Below are experts of layer 10 (counted from 0) of a mixture-of-experts language model. Rows are named router (the router's row for the expert), gate (a neuron's input weights, with its number), up (a neuron's input weights, with its number), down (a neuron's output weights, with its number) and show model dimensions 0-63. Each number is 500 + 40 x the weight over its row's rms, rounded and kept within 0 to 999. Numbers have three digits each.
Before each expert's rows: "raises" lists some tokens whose logits its average output raises strongly, later layers aside; "comes after" lists some tokens at least twice as common just before its tokens as in all text. This comes from a sample of Wikipedia text that the model never trained on. Tokens count by the router's weight.

# expert 25
raises: "-", "–", ".", ", "
comes after: "201", "200", "202", "199", "198", "197"
router:548441500567515486507544504467519494493483592520523526529495509508484493572430503550467447553508473598475597502482454443511563568574429488498474520612548417566471552542455514506523521519482494
gate0:477466469458456490461517518522500476462486494491509542468548525614576490586471509602486547453471548488491577447461494485519594508484479524519564509521525437503482550521554492487469509488515469
up0:477476488550476462553548495443452488561448480530505500419503512482460531395534446475500479476520465542533381562523524461481475526490485494479391478453510562512521452507487516492525454491468499
down0:440431511448466525510518529440479587438535528473477539465536490456510544484469532570552503460584516552430490549538443468564503487530464542513463542479480501509497460541430496508530546542492501
gate1:463455503572460469487504568552430513529541492552496444604510547494478488545479503514449523544490544447528510515510499575509550450468463454497532499493575408472526448456518437542474442540502457
up1:535441440499501494554494458562465482537465476572536513538507486488532456557521520470439520511493478471510484534482500548509531477465484542445525537505554455518475510525557500487586505490464519
down1:473603521545475505489452483494502477531523487422462478541450482505448461493486426468494481568455596497488549463515449480516466409445502506496542467411458471472514465535596538440448452491556465
gate2:527495468477562561492496513544448483516452503537559525515509516534470439582540483520537473445611486493457506495525460597473535554494512553526484517529513480480450509581504461499521558526549483
up2:536460491553570459494521500500443512565478509560561503505516451589495545579446544480493476435442525583477539454468459536461510480526502483460463532597521444439446547493521493513449469457525493
down2:414419514489525490565503481476497456438492458475518469542448489538507474503466511469526423504434456542551523474485522510523451469426447492471518533553532425481506537512449573537522452556499500
gate3:579555499472553479529456535552402473548576554510502500514460473466463520477455538534498539439466523438492488553523495529544547484471424514422423566498522482503478577514524517486557565441505548
up3:483451549573548509442521515470466466554455508571452545460469542428462452533465578400459509500497516492531477497519470522416537540482565520473565480525514489492490500491529559435568512519568533
down3:494587537477515573482525478469492530504458491516494535458485496450558501475532471518598448459509524513491517481562498490563544534500459509529421470530507555528531528522466484479551521396567548
gate4:501510427522558477486515493522511484502518486586444524522466531480467506513486491527419485489459523485479520578464413541500558485442392559518496575481554426527473471491454439488470476536474413
up4:545519488548510508500479490478501518532458448428507502474482484471502491503528498435500436541434486515498433460571521503461459511523486496448544513540486479492546537614578469520484570501525492
down4:542460457535452462582511472473429452446477527457545542466466532498490533526486471463525513471478408494503495510496514442476473587498514520525517520501546478547560430470501511527433438497416510
gate5:506486453486529519477514514497516547536498528489567586468507562509478526560494544510471441481450466490462479463526534516482540559557477491505554506535497500490542554540481425550429465505504465
up5:446548486477505515488532503534541433474528489508435387502501494485490500478514446462470481519509493434549523541514539485466524476490574501519508459451477441497495426471530571510504499534500552
down5:496483488500517483500537506525510550499556479463446480505452509588474447541507503398445534553430466545517462432461525527501466530486492566491553531461558504587528489520515513442497469442488498
gate6:526457536567483439522485442521475482527479588499507559475508513554520491550511414547488460587482573498541504553589447518517502483567462483454490516510480482483508529537535512497478469421548517
up6:516552468509550437512517492508443483524471401452476461488457491466502469404519565475488556472523494503488474514518403532499468500498449540495532484520544500556518468526456514472547521531474420
down6:484496511439527503481452509541492482563584488493528499459510539467602519541480498454502531510485421513503537520512451590487450450536480516536494508383524549418483468518550517495455535557521487
gate7:474535548567437503552572505507433513513451487520502465502476500515591468492556588468573481563470526506479517412482455474555531417514548572477494558477533546518442528487515475542486532519523545
up7:562456472446464492407453492491534495494575421481554532482522445478485527496564504522497480466524515484529450483518585492463441482471516434510503489491525453493515521475473540479529428535454417
down7:524563447521423500441499449580559521509534551478422508516577482441456466469533439489457543513539488585530480526478473506547549592486514443482529516529484515463577558497533549507472437494492495
gate8:470468498561494512527472588586514481539460466526496576484463443550480519424521498531536504499504401503506478449461450502484488538476489490481530456520564490545526445487452425450481502523528528
up8:543542541477540478524483424418497429458517481492463460467539509489522520563495519455428453498447534465455469569567500459512456461508516525484464469536425539435525544444526534577487536510521538
down8:450586485468586519459491461429530558481496589485484492461556509546481524536443577549519490548463500492477543497510520531490471512497427527560525448515504421482528543528486592573494481455497514
gate9:513493400535567475533481568502481417504473525499503511501516496513483460466447487499524511452466503508463547512427506481499526490557471479516489499461450517467516570489492470499481488543477491
up9:487469447502419524472471543480490553424488520477468463540473456509552548538496528561424505502435547465538473482541577445486442471534488535468480509552507506529495456441562573465524465523523552
down9:453439487491536503489480484509506519483502432542470487526525493519537502515510514526566494468498471469470482436454448514443543533421459506480512507488496487485481499510565470538530594486572563
gate10:513437491509495456468488521493554533398557538559465417474567457471464527539520477564520564457540559489508472478509452488549593530438447427498425469523506479544521490444559444555487527525526571
up10:481549513549481512516486415531405433563463453468581487516519493389516476515554476516497538509473518487554502598452548520485488467486463568463560575511519478478496531547438511494557419470500509
down10:469450532533516477499482531519495494500521557522509472533467533531540445534532510434548481523484559445498478554370418501432512541468482424503512479546495492518495562513503490541510448588449512
gate11:517473540549530470487573477521502545432502485483501470534499533512425496494505469484525492452514554466501565441493472508524561439462541432431498542626436466497528462468535414477504468488588480
up11:507516522527521547562453481585498496524409539537427508452510447503488518510528481496476506530475529547553506520545503580463499519527506402526441445540476431526463406524468544450517492494480468
down11:528436545499496433471486530521507462526516476528526578481492486499455479479497629499497430496488504526463474462508456465499465446506550490463487572508465441472503517467453544487492529538557509
gate12:520545491530561501455454443530476504542549504444590467453447547543496450474539481500532431490500488538452542516574411486536532548483483517493521511514502492428464462532557559509483484519563535
up12:474536508518552472506499501498520531539491517545478502453451491542496497376507562523538494556514411537477517524532471417607503512504539512455549596488488506520502436514534577511457505557478570
down12:530494546498563564513549552555427515526473513572519460478447542460419466460573561541531538530503510479481491567465460531484459502469503499513533566509513525549516521527549554508522557441496495
gate13:485528469484526443439500516467484504540481556554464468455460514535470506528493496537504428547520524498524521448480441487526554501506525511531506463523505406539549436499503485455470392522493505
up13:544482464440568464501517492445576570481469472522494465465507542431462450507498427563461433503522496491471487537497468454479528437533508499470503555536439427583539514559508449527491494470508415
down13:446559540493519514503526445514462471548490478477448491469482509499522462470564465562550569523517480472561451514523425564447451548501406452483523498460433549489519525503503571478522465486465484
gate14:526552496436544478513540532532480493501545486499537500526569534518444509517557492547497536538538561431545459477478510535519540542479457523446477470498537460508434541459489497539494515562454452
up14:585445581515451570536494465454482478534534477484476579500495503562528500537465481447520505507510470519479494517468523496478489478498615406507512485499516556474557503495473479485534490465586615
down14:508475478508402517527476500455511509514506455485508515458434548556521437476534497525488468556468524501533457508499486510473499454451524575507559472504506467532494534594604513545484566505497483
gate15:472473387531508545474493499516522443515529553442492496487498573493533472526542549503471481479476472431503518526481470456547501545539458510488453547479590399578541450547478487562440521457467482
up15:494544564545416440558541489494536453524460506443502515496536531532489574508477510445573471457574516486456496417529432502543463497514624539475543489569479516508589509489553514506495518464564525
down15:513549508477572588513480456512514551471469478564408459582483446515491462528504519560467559489473544472524554479457509456479466501486499420520464473543442455495461499558448510599502544506504502
gate16:511558443554480548535403493498515529539521497560467508514494510533563516442455507505529527526552483578439463470506474476549522518448423525541521526542516561373549504481480492516403456512547487
up16:481511562501539600550524513462500490558464497545442529544527439466476463580533530468517550528474482526542504514493503515577511496448536439431517504509525487493611481481476505472521539500572416
down16:541487472466481476544464432491475446464467503548508523573444464513523484485567480429441566485438518518500498504527453477523441510515464516516500465556545446521474537574499526514497531476542483
gate17:519552508452486463517464463499521521493489551505496478456473427491478524550478566484534515527537544467511422447516475453535536501495475553567585523486415548487547518543389532515436428516520498
up17:475484511468528456504551513456475464527492458528497475447547578506428510420548489460491495506528484511493507543452550544438474526506543486448414446448548517538478521564557477459526528524446569
down17:439468462497477532463506421552474442496532467492452599464557526560493436494465515555497449483490472499556494505471453533538432496474541534460496527469523496503477517472530512498549441523496530
gate18:589516462537530481544464433523458517494541482494555594478501480456554486507507448438528606516482499574520524471452483507525475486472553542486559561495464378539558538453521503467555522588495556
up18:580499540494475550554514428541522497451542531528581590507500460505522459518480386466506604514488493544525508452461516542524518487509454565474562551464450471590559525461548472534543507574522565
down18:563469508502531459523495490443535425499537567503590561562554502482439452489483518487538495481454510473491544500491472483471526459511526497485516478592505439501486433509512495535477509462469550
gate19:524488513432475458471480497494459560474509542530493495444505456502522560578458568461470501524463525564495513553540506461587520535514504495530502533412481495521500485492485503493484535533527466
up19:505595484574502454531491541499518461508541454471546504505439473542509551461571535490529533505484494425445458473493491480419416470511508476509484540528449559472481533462529587508517492434514507
down19:508516519526559479522547518573485546500510528501488481522481495493439476493462492485431605491550534471480498435456480548412502465550521458491495442544462558499520468421421540476540458503477452
gate20:463549456445456550494511520566470525472556505478524556545468482468522501546517452500467423544489493545467440531503492497525511459586449540429486539424511530504522513475492464478497504530473465
up20:498531543496511566531477501492465488546463461471577459560500467510515519495557534526440483503512602526517532604561503543534489586532442497529488489520505557505454514525530464517495480581564529
down20:482390485533532496538443472556384479521479415457568483485516450487496476448429491486465563482527393496450526521510549511558493586489587475501499521519448515511543477498422495541524493547504517
gate21:525566438487427493502502478458470474543511485511495512482458490512540521483442447477520448448473520449467486461480435438430449533530506523543466441553445464534483474462498516509439477522510475
up21:475544451524438528445497471522428461459526478496483560506484453577503456493492545475477496459473466435414516508482458517498457543503481522454428467526524507478486536474497550519463451534521571
down21:481472478490497470547494543464488479486514500453461494574576541479513532506434529508518472521534496417550488435480537540528483521427520453471453521490483440511482449459422422486487497512531481
gate22:459470490492491513438492506483469537542541542488548533528511517518471470562429440524476476498581504439550498502540453472587483517569489514471461528489512454460472479524468536574479526509448502
up22:409469477500499506503445421500519481467598395519438559503441482496469490498503512545537486480435501514503492440501516407497501495506478508585506543463477522476496467443569493485481528450447484
down22:481518449524523503491501507539509494515508450456571444467474439548537451438495484492582537496571471520524520592473462511563464511513492583489505509459460517516466486509398574472477506477517517
gate23:418476533440503505495509494528532564461507512557503460551541509495462505550523482561538537493513472490482497510455421412502499506408425418502521521496497547499516528454451492593432482426475533
up23:568538519444589485468523514458537506556485511492500441458495432471528529511487467488509426479499526521425449524530541554485414540493514525508449527529501504575538468521523495448502481489525508
down23:490486497494513447486418562519526469532429474486509433471488468524540455466455555436479457456537444472393480480526456571462554456524465515477555519530503502503460458457459512484507572447547459
gate24:512525470476444491539564453502458523456493516605477511521505493479450546496495575522582465544496580509492493508549479522594478469468496547453529466571469504527513450532521465500467514462619480
up24:545566523530515477529475490521480479555493516547481488522457584499434478454464487493405493465555547492479518496499541513416534512472501512521605546446481484507497519492579505489499594549496488
down24:419488466481496543484537512445458485522551481491526482586485505450515466484511494583491450492531409556468475544420471461545522465523543516532482477520502571544580463487480512508496475498540520
gate25:523494509574492446484560520475538552535601559476458487465487531476462547555466478487538425488509487567488566471512483443478537517518490524501468505483502572507491445485452455449427490533474574
up25:475504465456488555484456472496490626505514450513496476535451406559488459525512506544421424497496528521478530433513542498537487504493497537535465587559447517469488444486577475556492498567507598
down25:474541510442413514451546442548468473488489533557533505530582517464493559516548527439464564459485512463472456502443523573405520470521480486428568516443522517488490495512581492496490556471466526
gate26:500605527524493463477538569554462561520474486533501532522455525429499456530479568454430465431502531437469440469483406494442497514512443541498513495567563457501566500508503451472520446522503490
up26:486512529456542454479492457497557489458518586521481414490429496487514498503531502499492524548509514495492565490519577521491517446436570482502523458461403566471510473534469533465504535399497442
down26:414448502476492505543472496463501473492504521483453574495510500505532478449456525527516497571444477538505406509482453489523485458525570460499491464484583414461500479516515528556497501550526503
gate27:504475455500469548508486479501474547555491582554542533489518572586482543551499513538413624523511512503459491457479469518481492522469475466547475511492475546540503537487549524504521444471526516
up27:468470466539501538502527494521462491417487533518553443554435600559515515553504584498556577509490505463507436503440466476490489453483428457497457533511521544509464497452511558472499471487496485
down27:484533515497443559460497548429478470474510482448541459581493580486521496449546475447454502508457542495421506476534469465467489503464507434525510475441458509450487617517451558473451500500486528
gate28:454474466528497441564529455509503560513480539467478527543457552500504498506472493519539466496566415538516494501515510503450506448504504377468545503457523419593468555571496367539540450506508553
up28:562543533559501495526468429461491520490512503465486512539527517505490433475472461450470466530497513494497421569527445498443484447567545467450503511450467458491441533485442526495505445537494466
down28:445496423502506505521495480476530510447515368545501506557433551476467493426530461491509493471460408501476532482411519516475525517564507504565480512521507507547498518512567588497519539460478488
gate29:510454505455468516572514485495434508491553501544528477497519435549498450515413552539490547462514512516522560458454551533555533512545433487462503511549445535524468493542484484544519502511470489
up29:502537522548559460518540463517409495515454462427512572499557506502488513526504479442532481477514432417393537423442535499458480523475541462475465464518482471554572463478483539473469554488491536
down29:497443447472509426515501527561537420481460545487474450493552498476556461498465504544532473498528504506465430545514533485516575498510494496450515463540606547497504495492527501467556469513500501
gate30:514449584572521469461560501511486529530515502456539495475499493548481503603463450508437433425534519515485568462537495514476541487481456548455444433530531429520477494556476485464452506509498547
up30:545447509550547462520474483546500458524541558472509508528476466524531534526518431597514529465494544561500523532569506564533537551476448515458513505522518483552434467548532497435536497483541547
down30:557517528540532537497584477466481510446519478502495501508538530504503509490555493470576446509525549496469459533469464515497514479496470528435541462529515482469513551581470553544487525403540481
gate31:477576492527516451542493518486505558479547591467457529503506490513512508525414513581429430503507515567493472435509493424528529503576490500489528464527500518491570487521502491493477461572558529
up31:496562608456528438583503453490494480518554498462489499571525491434489525521492504476471502470523583500537562534518532531542507529526547481469545549514445521507464506478443448477540453523471514
down31:540564493510530497490469504494468551479418451520502513460489421450539522531516506534460516445550507521439454522491462503505526583533571508526480460532493493507546465496588497484558473522478463